config.toml
n_layer = 12
router_score = "sigmoid"
balance_loss = 0.000239
balance_bias = true
head_dim = 32
positions = "rope"
qk_norm = false
tie_embeddings = true
init = "normal"
init_std_o = 0.0
init_std_up = 0.051
init_std_down = 0.0
optimizer = "soap_variant"
lr = 0.00736
doc_mask = false
Below are experts of layer 4 (counted from 0) of a mixture-of-experts language model. Rows are named router (the router's row for the expert), gate (a neuron's input weights, with its number), up (a neuron's input weights, with its number) and show model dimensions 0-95. Each number is 200 + 40 x the weight over its row's rms, rounded and kept within 0 to 999.
After each expert's rows: "comes after" lists some tokens at least twice as common just before its tokens as in all text. This comes from a sample of Wikipedia text that the model never trained on. Tokens count by the router's weight.

# expert 72
router,199,180,219,187,213,167,270,126,265,207,227,133,148,215,223,200,197,242,173,101,235,249,195,238,220,150,184,157,257,201,197,155,157,186,149,241,176,250,263,183,203,257,157,271,279,228,198,136,240,232,175,254,190,174,225,238,166,219,180,204,191,155,285,212,239,287,219,197,222,211,179,184,157,248,206,254,180,250,183,122,190,188,192,229,139,177,232,217,183,196,130,209,215,262,236,177
gate0,259,210,141,233,128,238,280,215,130,214,251,148,167,287,199,166,212,155,152,134,128,170,215,286,122,145,204,248,291,165,219,184,183,183,201,231,149,182,194,166,237,157,226,189,199,219,251,210,166,219,189,241,187,180,170,201,201,178,252,194,232,187,187,167,212,252,135,175,114,194,197,236,167,195,237,258,140,195,146,184,197,246,145,222,181,235,227,190,230,199,230,168,256,162,184,203
up0,175,209,168,153,211,209,236,202,204,210,293,135,172,156,239,217,143,192,279,200,204,265,142,167,180,224,145,253,238,239,183,310,244,241,150,264,167,143,258,152,180,197,184,166,263,184,179,180,268,170,224,195,130,203,203,276,206,264,163,251,217,261,206,234,151,205,197,190,228,206,182,223,171,154,224,171,220,200,129,211,165,217,151,196,143,232,180,201,183,182,225,231,197,189,192,288
comes after: " S", " s", " F", " f", "S", " B"

# expert 18
router,161,269,198,204,183,113,247,167,267,196,203,151,94,199,268,216,176,303,222,193,161,148,195,221,281,174,150,232,176,230,217,160,177,220,199,204,217,225,202,183,211,207,163,204,272,161,194,200,218,236,136,236,177,213,208,208,178,290,163,194,206,204,236,198,260,193,228,170,151,195,231,152,232,256,244,226,173,239,138,147,166,197,177,214,131,185,210,234,174,237,184,127,201,217,296,223
gate0,186,191,240,178,221,100,194,200,129,191,195,226,167,219,226,163,253,259,221,269,169,171,165,226,182,169,155,230,249,228,190,155,179,232,208,229,157,325,263,166,161,204,231,226,237,111,249,264,197,299,215,225,162,183,202,260,194,208,231,193,206,165,197,203,220,181,180,222,174,177,161,215,255,241,151,222,227,137,213,184,152,269,224,147,136,193,204,188,195,232,192,225,177,185,298,194
up0,189,173,163,165,168,195,187,246,240,167,175,194,141,169,236,167,205,198,176,284,194,217,194,189,226,174,133,207,232,161,176,182,224,189,248,285,158,263,248,165,132,220,219,193,157,206,210,255,219,219,217,183,163,253,237,229,171,267,217,238,186,204,215,199,171,259,233,215,192,121,190,121,257,159,128,273,288,168,133,182,258,227,144,131,201,273,193,179,166,207,227,256,211,211,255,225
comes after: " Y", " T", " L", "i", " F", "e"

# expert 86
router,198,196,237,195,199,239,212,162,223,202,246,166,161,232,203,166,199,324,196,198,178,161,232,189,207,190,193,247,217,293,172,116,196,231,139,224,267,194,265,149,210,242,202,268,246,218,240,184,178,221,193,237,149,248,176,178,254,214,187,215,157,146,152,186,215,190,166,197,193,193,232,194,134,265,323,188,220,272,217,218,183,196,180,202,202,229,205,302,256,204,141,199,204,269,228,208
gate0,190,194,146,268,165,192,205,263,131,212,187,216,145,190,238,141,196,208,223,189,238,162,205,144,139,216,125,172,183,226,165,188,267,246,204,202,153,208,292,156,154,209,172,205,166,138,177,132,195,214,192,178,214,304,191,192,173,270,268,210,130,191,158,229,206,180,241,199,144,195,186,162,185,190,200,207,223,255,237,172,176,163,191,279,207,250,227,253,131,115,236,144,187,179,171,222
up0,231,191,181,177,231,90,119,165,206,155,178,213,170,230,240,210,214,206,181,159,179,222,165,258,207,165,193,257,250,219,207,187,182,161,206,185,214,137,187,227,188,223,168,189,192,187,115,189,264,223,216,250,305,228,175,209,204,213,175,85,165,249,249,168,227,177,189,222,213,214,165,162,257,290,271,205,227,234,239,167,213,160,144,231,214,203,243,232,173,154,94,175,161,213,205,227
comes after: " |", " ", ";", ",", "1", "3"

# expert 94
router,247,214,259,181,308,218,183,216,263,172,197,218,203,265,137,228,156,181,193,212,216,221,193,239,179,171,218,262,198,271,123,184,193,242,178,173,202,169,241,197,196,196,192,278,234,207,229,173,195,174,87,228,165,157,241,220,242,245,191,232,153,206,254,211,221,252,249,216,197,212,179,191,173,157,219,157,198,242,152,225,215,222,167,188,231,224,227,292,282,263,198,163,262,230,211,104
gate0,199,220,214,188,194,233,179,221,229,233,254,209,162,170,166,161,149,214,213,223,136,164,164,231,160,226,206,191,223,92,185,213,170,202,196,196,267,232,195,141,220,291,231,143,175,146,243,189,262,237,119,173,185,178,159,257,281,202,200,124,132,252,194,205,179,279,168,184,247,199,197,194,212,209,197,174,164,257,199,281,220,299,149,195,208,281,236,198,165,230,222,176,157,204,188,178
up0,261,167,192,291,218,175,170,181,173,157,153,223,195,220,227,197,270,202,187,155,204,199,175,256,220,148,186,250,213,193,173,187,170,265,218,189,205,247,292,283,239,289,193,208,198,180,123,149,157,169,193,268,206,225,241,136,189,263,132,197,227,170,266,205,224,202,239,197,269,239,178,205,214,270,234,194,197,266,244,205,189,188,271,165,155,184,165,141,188,146,239,197,209,156,226,238
comes after: ".", " the", ",", "-", " of", " and"

# expert 90
router,206,242,213,215,218,182,273,209,269,179,204,201,182,212,224,192,178,236,242,232,183,180,216,322,260,185,201,208,167,308,146,179,225,223,219,253,246,203,237,178,190,210,209,151,178,161,169,135,177,232,157,185,119,191,222,229,143,197,129,167,200,189,173,264,213,288,241,218,151,238,183,203,182,248,193,246,189,216,198,187,256,172,190,265,199,214,179,222,272,200,227,131,254,265,289,206
gate0,208,313,180,216,194,179,183,155,182,208,222,174,169,180,208,257,211,140,266,235,180,254,260,182,281,186,173,147,253,274,244,176,163,205,161,272,223,238,265,191,179,197,181,204,212,171,186,127,205,216,199,192,242,180,304,119,190,209,212,178,110,168,225,171,227,195,171,138,231,277,214,142,240,219,197,197,238,224,176,196,217,164,197,186,240,247,249,258,211,226,283,201,187,219,186,178
up0,188,205,211,180,163,189,175,258,226,182,127,209,171,167,232,174,187,252,200,216,207,182,200,198,235,219,172,173,215,262,177,186,182,220,162,107,198,188,212,164,206,151,213,226,106,175,163,193,182,184,90,221,197,191,267,206,206,183,188,148,221,185,166,128,193,221,252,206,152,233,169,167,176,176,169,221,186,200,241,165,120,233,161,201,241,29,233,263,183,196,126,206,187,188,135,244
comes after: "'", " to", " us", " that", " bec", " did"

# expert 6
router,243,221,173,198,190,191,256,167,159,182,189,215,231,168,169,158,196,189,239,188,167,179,267,212,215,230,187,244,164,275,161,216,172,187,198,157,217,268,255,189,221,246,210,197,220,217,212,163,165,194,223,188,236,179,226,233,255,283,125,237,187,184,293,261,227,209,160,254,162,160,150,229,204,201,207,134,167,275,223,178,228,216,222,205,188,250,182,266,217,258,206,200,255,324,311,167
gate0,226,200,222,208,160,157,182,176,150,233,179,230,164,237,201,179,218,238,100,247,245,219,264,251,203,224,249,262,243,113,200,251,229,132,228,226,177,250,164,202,162,154,246,236,244,164,225,185,211,173,211,166,162,171,222,265,250,278,145,237,235,201,221,245,152,179,147,164,217,176,186,229,155,209,138,203,266,237,202,201,218,170,179,123,182,292,212,237,152,177,136,167,252,220,184,196
up0,230,199,150,203,225,182,212,193,233,174,219,213,109,174,238,175,257,270,226,194,225,204,205,165,102,220,199,230,184,186,239,162,223,146,171,199,123,182,192,219,228,239,173,136,191,200,203,197,226,188,148,150,132,182,251,264,272,216,179,116,216,164,221,160,245,196,162,279,217,179,199,230,239,209,175,117,254,253,137,208,215,191,217,238,90,270,227,191,197,212,251,139,231,176,193,208
comes after: " |", "-", ",", " the", " of", ":"

# expert 123
router,182,224,231,236,202,192,253,202,222,84,256,146,204,252,176,214,157,246,203,217,248,199,155,244,202,179,211,225,224,287,107,183,177,287,192,215,200,214,170,248,210,155,208,234,225,182,198,157,184,199,166,266,91,260,161,190,196,238,175,193,155,198,161,224,200,154,255,185,192,235,263,247,205,226,165,231,205,227,144,179,165,201,230,220,213,203,288,241,204,210,131,119,179,234,223,155
gate0,129,274,216,270,221,171,252,206,178,210,251,221,173,162,202,135,249,271,194,185,157,165,221,225,204,226,169,204,170,170,164,131,120,175,182,157,189,128,231,214,182,248,196,228,175,208,185,147,209,141,169,197,195,208,279,183,187,193,209,163,288,153,166,192,192,254,147,199,203,192,162,192,170,202,242,207,122,201,219,139,155,244,179,152,254,203,259,188,182,194,180,141,167,104,284,225
up0,162,203,151,219,205,193,147,145,151,195,236,188,190,151,188,171,269,242,211,264,190,195,198,142,199,182,160,208,75,194,178,253,144,256,137,225,191,200,175,248,99,280,193,162,249,224,233,157,292,187,213,231,243,223,210,165,220,233,210,275,181,230,236,208,173,190,200,180,214,238,192,194,224,208,205,205,247,174,162,207,167,185,255,263,249,276,179,187,144,256,218,217,172,219,281,213
comes after: " l", "l", " tr", " Bl", " bl", " L"

# expert 103
router,206,242,171,237,233,211,187,104,206,128,196,205,150,183,245,131,140,222,143,109,197,160,218,241,203,229,205,260,205,165,190,153,204,217,190,196,283,242,183,176,217,287,276,190,277,127,222,173,223,222,169,220,179,166,229,169,260,265,188,190,196,151,224,219,165,252,218,252,155,150,254,211,185,257,185,217,178,247,157,141,183,205,252,205,162,236,253,216,195,165,155,187,191,199,251,153
gate0,220,246,148,208,237,176,178,133,139,201,124,223,191,184,196,185,126,185,173,118,223,199,255,141,195,214,234,208,145,149,177,134,226,238,199,98,204,212,240,191,185,192,270,167,216,141,198,126,227,178,135,208,188,164,227,223,204,194,183,198,193,131,254,168,200,272,285,177,228,193,157,192,185,187,252,253,223,282,123,227,190,183,188,147,171,164,184,167,180,133,155,245,187,196,205,190
up0,177,236,256,240,215,140,267,240,182,242,168,241,174,210,169,299,247,218,133,175,218,215,196,189,166,194,259,226,149,254,227,141,249,206,284,251,187,235,193,263,205,140,280,208,241,161,233,178,189,183,266,209,161,174,125,174,183,145,243,196,196,163,157,182,176,217,276,206,177,135,210,199,164,225,231,178,230,172,117,154,180,115,177,186,192,235,181,229,208,174,239,188,228,167,240,181
comes after: " K", "k", "ak", "K", "w", "ok"

# expert 48
router,283,221,254,162,155,146,240,202,201,192,227,188,206,187,165,176,118,196,156,173,249,224,176,224,203,142,285,201,200,251,166,185,103,292,153,240,235,186,271,246,217,215,184,212,206,180,168,225,228,202,111,188,144,209,207,270,207,208,182,148,237,209,198,205,242,200,192,183,108,161,168,188,150,192,246,203,148,225,170,198,243,189,233,129,183,146,185,226,213,225,98,179,226,225,249,196
gate0,187,218,182,143,106,264,227,240,160,188,199,124,206,258,181,176,188,127,123,202,244,155,202,222,142,183,216,249,215,250,258,242,149,200,195,237,238,213,199,168,149,210,247,230,241,181,183,134,226,223,183,202,181,226,193,120,260,198,256,279,213,215,141,183,232,206,208,259,234,248,195,196,222,138,208,201,187,206,226,208,145,185,273,211,101,217,221,242,179,282,162,191,185,156,180,162
up0,218,118,237,178,276,216,192,150,202,245,145,179,155,189,258,150,181,170,204,206,226,221,231,173,213,182,220,173,153,70,169,269,199,202,241,191,246,248,157,197,264,267,176,272,231,237,202,232,185,99,147,219,252,227,139,221,154,146,159,235,249,239,216,190,146,158,140,189,166,205,220,228,202,220,208,189,236,176,191,213,232,205,256,174,167,209,230,245,241,253,207,235,265,208,223,206
comes after: " con", "c", " Con", "f", "v", "st"

# expert 127
router,233,187,234,219,191,116,198,201,218,171,189,167,176,210,182,174,149,243,174,228,238,207,186,229,190,136,195,229,199,213,230,189,133,293,154,281,215,285,229,126,305,185,165,205,291,130,204,240,209,257,148,188,176,215,218,203,151,201,101,182,151,197,199,231,169,268,166,174,175,231,150,132,235,195,225,188,133,202,184,160,215,199,176,212,131,218,237,186,243,166,230,177,237,225,189,210
gate0,265,130,193,162,308,172,146,209,190,137,170,168,162,202,155,184,197,213,180,189,222,213,286,167,211,167,202,236,225,208,200,233,239,259,104,251,165,175,202,176,270,205,206,169,129,150,231,215,160,209,241,211,153,197,134,177,206,243,231,203,155,204,250,206,150,282,195,143,189,135,228,138,184,185,236,191,187,223,164,203,173,210,227,140,195,211,207,121,257,234,264,145,205,185,176,254
up0,251,202,157,157,177,168,263,188,241,248,243,215,149,237,212,239,219,257,188,212,173,208,187,129,296,204,230,127,197,216,204,197,225,140,178,200,226,141,165,142,281,218,271,224,186,130,182,159,222,211,209,165,226,152,206,192,191,239,166,265,235,178,224,197,200,218,179,240,265,258,78,252,167,174,238,170,160,190,195,192,143,190,185,294,175,213,216,184,192,195,195,139,171,202,210,271
comes after: " D", " d", " c", " R", " V", "R"

# expert 62
router,241,281,259,180,249,170,190,136,196,139,207,146,212,206,176,126,146,268,206,198,219,227,171,198,207,230,170,172,139,236,155,181,152,268,87,224,203,243,194,182,183,271,208,199,270,203,180,146,222,295,167,219,129,226,244,208,201,206,143,237,187,186,188,199,155,170,201,230,235,234,191,189,192,212,292,150,201,175,185,198,193,234,194,209,164,185,239,289,171,159,189,143,212,247,233,163
gate0,137,244,224,180,151,195,222,221,163,214,219,141,150,283,271,170,191,175,152,217,158,223,152,218,203,184,189,172,173,123,214,243,147,170,160,197,171,258,217,183,196,197,144,281,204,218,230,191,194,287,134,201,164,190,207,202,236,191,190,179,187,218,245,128,130,273,182,210,196,258,169,167,180,149,241,276,191,173,192,239,278,202,178,206,226,252,261,169,305,208,211,236,156,181,213,160
up0,199,141,158,211,232,171,167,142,201,176,204,164,177,207,238,237,148,211,174,185,206,220,188,210,276,195,291,280,174,210,262,204,198,179,210,244,211,117,219,193,245,162,164,170,239,209,207,222,243,223,235,255,166,140,267,119,187,177,172,191,154,211,153,179,266,211,205,205,263,178,189,238,250,225,159,240,188,267,265,201,174,173,297,230,283,151,224,139,215,203,189,241,236,177,164,134
comes after: "f", "if", "b", "th", "p", "h"

# expert 13
router,229,196,220,196,222,182,204,245,286,212,211,124,182,187,222,151,178,195,177,218,230,221,210,243,168,177,272,273,196,176,171,125,182,237,161,193,265,241,230,169,175,240,234,241,237,181,258,198,180,187,159,205,223,235,231,234,225,259,92,221,175,204,242,230,166,258,229,219,195,167,145,144,132,203,210,177,250,198,226,208,265,202,264,166,200,246,158,274,184,232,208,217,306,272,221,148
gate0,157,183,179,161,174,157,245,218,183,200,145,178,202,176,196,170,226,243,223,149,224,328,184,148,161,193,189,245,195,213,214,166,194,199,157,215,130,159,157,227,202,185,124,221,201,191,243,153,293,227,150,195,216,210,232,196,230,208,148,151,220,154,257,228,191,256,187,173,155,81,163,158,148,192,161,231,160,200,204,165,215,164,102,187,203,150,121,194,256,207,261,170,217,200,208,169
up0,203,151,288,259,140,264,179,215,157,215,181,221,153,205,215,195,157,213,261,205,238,152,259,165,158,221,198,220,129,192,186,189,176,209,214,248,206,167,181,215,201,168,200,228,139,195,209,155,163,220,154,172,186,157,147,189,154,200,255,217,217,197,190,180,238,214,191,269,174,170,202,231,195,195,172,232,224,126,198,224,265,214,293,258,162,238,190,207,92,136,268,129,275,206,287,207
comes after: " |", " the", ",", " of", "-", ":"

# expert 80
router,276,254,190,189,202,175,186,101,230,128,199,171,122,246,286,115,158,230,181,203,181,125,205,297,184,192,176,260,155,180,174,200,204,243,168,156,248,200,210,153,243,273,200,195,247,217,176,139,205,206,165,218,184,205,209,202,245,234,219,164,225,207,214,212,165,249,239,169,191,181,239,208,191,278,225,122,167,232,216,192,259,251,230,257,193,224,224,239,226,186,149,188,206,208,275,163
gate1,234,207,163,216,180,178,137,226,194,225,199,196,128,188,282,142,227,139,186,278,285,269,231,254,162,218,275,173,260,155,255,151,128,192,235,179,228,201,178,181,195,107,251,165,210,235,196,190,199,236,242,224,207,162,186,183,236,192,151,159,218,174,205,259,208,183,178,137,204,139,176,241,193,239,145,182,187,273,154,221,177,200,227,189,183,128,223,197,194,200,215,152,209,129,180,123
up1,287,163,170,141,190,180,119,105,179,133,196,238,162,202,250,146,141,150,245,249,205,210,164,194,183,238,153,256,206,145,245,180,138,227,178,159,258,202,203,190,215,132,178,279,227,219,183,135,224,184,225,237,238,173,253,196,231,148,200,193,202,220,213,211,270,228,174,219,195,291,251,225,144,187,216,202,174,233,162,190,209,187,183,196,171,203,263,201,175,149,219,259,273,188,261,185
comes after: "h", "k", "j", "z", "ak", "i"

# expert 71
router,188,222,203,201,184,180,219,173,208,115,281,122,209,217,191,214,184,242,141,161,233,135,188,206,180,156,264,192,201,222,191,212,143,261,185,188,256,209,255,209,245,213,157,234,290,177,212,187,192,259,172,215,125,112,174,182,238,181,150,235,153,206,254,227,199,166,250,179,197,236,195,203,208,228,274,242,233,303,182,162,142,252,261,158,205,219,204,210,227,198,202,193,235,277,223,126
gate0,121,197,219,222,156,194,222,203,127,145,206,140,195,187,241,252,158,215,187,209,180,204,184,258,224,247,215,238,143,194,269,177,153,264,164,175,180,141,146,254,209,191,295,194,229,269,300,255,234,187,168,177,250,222,100,201,224,123,206,185,156,153,256,189,161,197,148,211,158,229,147,206,188,215,184,211,142,210,218,180,154,165,157,197,256,157,209,214,186,211,252,217,225,215,173,250
up0,161,193,223,188,221,263,188,149,186,221,284,178,247,212,187,128,171,192,259,207,181,186,227,285,175,227,193,180,151,218,251,197,232,202,169,160,217,168,196,232,255,244,166,95,177,224,324,228,157,150,186,142,251,167,218,227,113,165,184,172,247,239,178,183,227,210,268,233,177,133,255,267,184,153,168,209,202,189,197,281,231,217,243,180,175,178,170,181,202,186,169,261,177,194,215,198
comes after: " B", " b", " r", " R", " f", " Br"

# expert 65
router,150,202,245,189,217,216,186,208,216,221,206,189,187,238,231,164,131,234,251,245,251,198,220,231,182,157,280,192,214,206,212,214,168,221,142,189,184,204,202,153,290,218,260,215,197,225,148,149,194,206,169,204,145,223,218,220,226,265,119,235,138,208,222,247,250,239,166,228,208,181,181,192,164,249,216,146,238,260,190,221,189,228,175,207,130,179,308,309,253,137,213,214,273,283,195,175
gate1,269,232,168,203,232,162,212,225,189,342,245,225,153,280,248,139,231,184,195,125,219,163,245,240,259,212,159,135,202,215,164,113,216,257,191,200,219,246,174,182,253,239,158,127,204,220,204,201,176,192,129,168,220,238,164,207,217,218,152,219,189,146,194,166,150,141,183,159,190,220,207,160,239,179,218,170,161,213,209,182,184,171,196,195,194,223,137,259,206,187,105,191,185,227,171,259
up1,152,205,209,235,193,174,134,216,224,199,217,170,232,182,252,222,189,152,173,257,199,237,238,148,152,252,279,229,166,209,225,256,214,222,178,182,235,223,260,154,122,229,239,208,197,230,154,189,304,184,149,185,236,162,252,222,144,186,229,159,251,217,217,227,239,190,167,173,178,217,177,211,169,266,176,223,186,214,241,199,72,176,206,153,172,148,231,186,203,267,117,199,218,130,174,265
comes after: "\n", "ation", "orn", "ates", " by", " name"

# expert 114
router,282,254,251,319,210,190,232,129,222,139,201,255,165,225,185,148,93,246,211,220,197,171,218,219,200,188,176,260,207,227,92,180,180,242,202,226,213,201,163,174,202,224,213,183,284,194,219,143,189,213,169,205,185,164,180,184,196,346,173,225,207,204,188,208,173,182,197,169,191,162,187,205,194,209,208,207,222,239,157,143,220,169,262,236,190,226,234,221,187,193,147,229,154,202,284,190
gate0,226,220,205,210,178,161,164,230,243,146,169,250,212,235,220,203,197,265,212,177,222,175,230,123,179,166,147,135,243,138,185,145,176,211,128,120,188,163,202,213,201,171,184,217,252,133,207,167,161,247,269,246,225,143,187,215,178,237,227,220,149,194,177,170,196,296,197,172,246,182,210,174,214,133,213,229,212,235,187,187,151,298,232,187,98,296,266,200,181,202,189,237,165,179,224,213
up0,213,259,193,152,165,177,205,182,216,226,231,245,222,220,209,213,162,246,218,138,239,233,192,182,184,269,206,161,244,176,283,194,95,183,233,222,197,144,236,318,261,187,227,208,248,199,176,211,187,125,214,201,177,213,185,136,167,233,213,228,303,189,211,248,183,206,192,195,173,162,278,233,180,142,237,196,140,262,272,210,196,216,163,160,152,195,251,141,202,144,187,214,181,187,264,222
comes after: "u", "l", "o", "ay", "b", " O"

# expert 57
router,195,189,220,218,227,207,225,149,201,209,206,188,229,231,218,129,158,267,218,214,223,171,264,213,159,190,267,201,205,288,143,226,212,191,128,207,195,163,174,153,264,240,230,208,208,211,177,179,232,205,136,194,176,208,179,239,222,322,89,191,191,118,210,222,255,194,172,175,196,228,218,197,163,167,195,153,203,213,185,223,163,240,239,212,147,209,274,285,235,214,176,202,324,238,193,213
gate1,216,165,181,195,205,144,142,225,246,261,237,161,116,209,243,200,215,198,211,190,258,162,199,204,143,200,221,192,180,272,260,249,159,147,127,239,254,151,161,143,214,131,201,213,153,247,252,202,138,250,149,157,189,173,161,248,109,200,152,151,163,195,231,218,190,203,200,146,213,109,171,157,213,207,249,193,236,159,186,197,205,196,163,124,247,209,225,210,260,265,175,174,241,210,194,195
up1,230,236,203,153,218,270,151,231,170,147,231,120,194,237,149,191,263,242,285,250,194,239,240,137,161,210,156,245,282,258,231,170,164,146,210,220,148,188,156,218,221,177,239,212,174,245,212,131,159,294,159,169,169,178,165,216,215,141,244,138,191,195,215,182,211,240,242,169,176,246,212,147,226,156,260,182,179,184,217,242,279,184,206,136,243,196,180,189,166,197,193,209,245,175,238,235
comes after: "\n", " Al", "i", " al", " All", "on"

# expert 60
router,214,199,190,212,189,178,189,178,233,127,221,193,215,250,174,77,217,207,133,183,212,148,206,264,179,187,214,236,232,230,224,130,169,234,157,224,189,190,201,130,281,163,190,213,226,133,215,186,153,219,106,303,172,219,207,196,193,286,160,214,210,164,252,221,202,223,199,151,159,163,212,154,149,238,210,231,187,269,155,250,220,154,171,172,178,262,227,181,166,240,225,180,287,196,221,183
gate0,212,163,247,201,207,261,218,235,214,224,190,253,209,139,210,220,236,189,155,225,156,175,129,304,151,146,212,202,177,201,122,224,150,174,179,210,234,136,129,223,190,159,232,261,194,196,188,161,188,211,153,303,225,187,174,220,288,207,188,128,211,256,176,242,190,176,242,198,218,261,215,183,249,213,147,210,225,224,203,200,192,103,164,157,251,223,218,247,242,145,158,240,205,257,178,234
up0,195,229,140,241,164,245,252,205,207,268,190,264,199,237,187,153,151,193,146,186,239,212,228,203,156,206,191,244,220,230,274,223,176,161,193,201,249,276,225,229,214,199,199,129,194,170,275,183,218,161,128,98,191,300,133,208,233,190,260,247,158,176,195,234,274,136,167,234,164,151,165,173,151,192,234,188,171,162,156,237,223,231,173,221,200,157,157,164,255,191,178,209,213,220,169,140
comes after: "S", "E", "A", "R", "I", "T"

# expert 110
router,181,210,197,241,169,172,257,168,207,151,275,144,246,221,251,164,166,194,163,190,188,193,193,233,194,220,169,238,232,242,179,223,177,263,190,219,207,202,169,190,218,151,181,220,195,234,163,158,185,239,69,315,187,228,177,216,248,294,174,242,164,154,188,200,186,239,270,233,193,163,166,214,177,269,221,216,185,227,152,213,214,183,213,166,206,277,251,221,203,295,217,183,302,232,224,221
gate0,138,201,283,256,194,192,248,210,223,180,265,163,215,222,194,136,176,267,198,138,230,212,163,150,267,168,158,261,283,162,242,199,142,235,188,197,213,213,202,187,182,171,263,233,197,277,249,118,188,204,233,207,225,255,201,167,237,248,209,263,194,141,173,205,190,195,135,276,213,114,259,148,198,200,193,168,230,230,170,151,235,207,190,172,119,205,211,171,192,228,189,262,186,178,174,224
up0,256,189,171,184,238,190,210,175,246,262,151,209,183,178,272,207,264,206,265,216,113,253,223,178,232,213,195,182,161,196,183,207,222,263,209,221,187,133,195,177,303,238,201,224,287,146,189,219,192,156,185,234,166,112,214,153,128,189,245,168,199,249,213,182,200,191,258,243,175,198,237,237,180,151,225,190,185,262,209,219,135,181,203,195,212,169,174,224,125,233,154,180,137,311,203,201
comes after: "\n", " (", " \"", "==", "-", "==="

# expert 51
router,163,250,260,219,240,208,188,125,240,138,179,177,161,205,294,97,137,271,125,182,196,181,200,197,164,202,226,203,151,194,195,185,207,199,152,187,239,161,236,175,220,175,238,178,252,186,186,173,243,264,184,230,150,156,230,244,190,177,207,186,231,119,259,218,182,190,273,180,180,150,142,133,252,201,307,224,203,235,225,193,189,196,227,239,168,236,212,250,217,254,212,186,228,252,242,182
gate0,170,196,203,221,212,219,201,167,188,116,233,194,124,212,270,225,239,201,187,159,258,210,176,218,236,164,174,166,192,130,179,159,194,144,241,205,267,198,215,230,253,221,263,247,196,185,130,187,240,285,147,181,245,156,234,183,201,250,202,165,185,153,181,228,170,173,228,183,147,130,241,242,239,216,248,240,194,299,329,238,194,235,153,143,213,223,172,211,188,172,187,223,239,177,207,154
up0,230,219,173,263,191,214,175,248,195,121,177,171,192,216,196,176,269,132,216,151,121,162,226,236,240,140,160,203,231,185,206,173,183,188,207,161,184,218,252,138,118,180,157,219,242,173,195,91,153,162,135,229,202,242,215,228,197,188,243,175,264,205,132,219,251,139,189,181,154,209,246,246,201,234,208,212,186,231,267,255,215,201,246,219,217,226,177,189,172,147,256,125,126,146,230,208
comes after: " M", "ap", "al", "op", "m", "ol"

# expert 25
router,226,180,278,217,183,142,262,147,225,164,198,102,167,173,212,183,164,256,187,205,214,165,188,181,181,174,219,267,191,207,178,152,217,262,180,237,224,203,208,151,237,176,205,186,220,207,219,231,150,251,147,274,77,232,191,213,178,288,156,198,139,172,190,207,171,175,166,163,213,246,194,176,136,246,263,130,188,201,151,206,225,227,257,225,166,125,200,212,228,235,220,134,165,243,250,187
gate0,172,159,208,209,119,188,239,182,237,225,147,224,98,246,134,185,192,211,205,229,263,191,206,218,233,203,161,163,234,169,182,263,221,265,199,293,240,203,157,151,190,224,226,224,236,269,241,284,203,233,133,215,200,127,242,198,239,221,188,186,176,251,177,228,166,261,219,243,285,189,183,170,126,259,207,262,230,223,129,239,170,170,212,176,207,198,219,225,158,216,179,234,144,167,224,202
up0,214,169,208,121,204,250,267,159,220,274,256,190,130,198,235,219,233,153,145,194,256,226,183,232,98,197,203,209,171,219,181,210,165,185,241,235,222,233,213,245,202,254,157,198,212,241,189,260,272,155,234,166,256,182,216,206,171,250,160,185,169,183,212,185,182,210,183,198,173,173,158,218,202,247,194,227,142,128,229,242,166,123,131,310,164,278,236,209,241,203,256,185,171,233,197,248
comes after: " L", " D", "el", "l", " Fran", "ou"

# expert 84
router,180,186,207,224,152,162,232,107,251,152,206,156,107,221,253,216,179,224,217,206,222,145,162,330,194,208,202,217,202,199,210,194,252,292,180,176,185,189,174,176,253,267,220,185,275,189,200,168,182,208,141,212,166,213,193,260,223,248,181,186,182,194,184,238,225,173,197,149,168,175,207,155,226,221,165,202,286,211,186,198,238,248,172,221,165,213,223,264,282,283,144,140,224,247,235,185
gate0,243,201,193,202,187,166,209,160,205,171,189,214,157,258,160,163,144,236,231,225,273,190,188,268,157,201,123,145,228,249,197,214,217,312,241,178,168,205,263,198,190,146,254,187,213,212,198,218,154,242,216,198,183,253,200,218,145,186,234,216,198,185,241,131,250,101,182,137,161,205,259,151,216,155,156,139,282,199,168,200,172,258,216,165,157,214,284,243,217,148,212,240,191,219,246,204
up0,189,173,260,231,175,206,170,195,164,191,205,203,183,232,180,218,234,119,260,217,251,198,213,218,183,223,198,262,196,240,192,186,210,253,184,116,151,290,191,194,137,214,206,154,136,242,225,211,198,162,171,165,176,211,259,144,229,181,187,191,274,148,178,313,213,138,161,215,250,179,284,229,166,228,129,245,190,115,197,161,150,155,193,200,211,238,186,211,170,205,196,239,237,296,182,207
comes after: " H", " J", " E", " S", " L", " Z"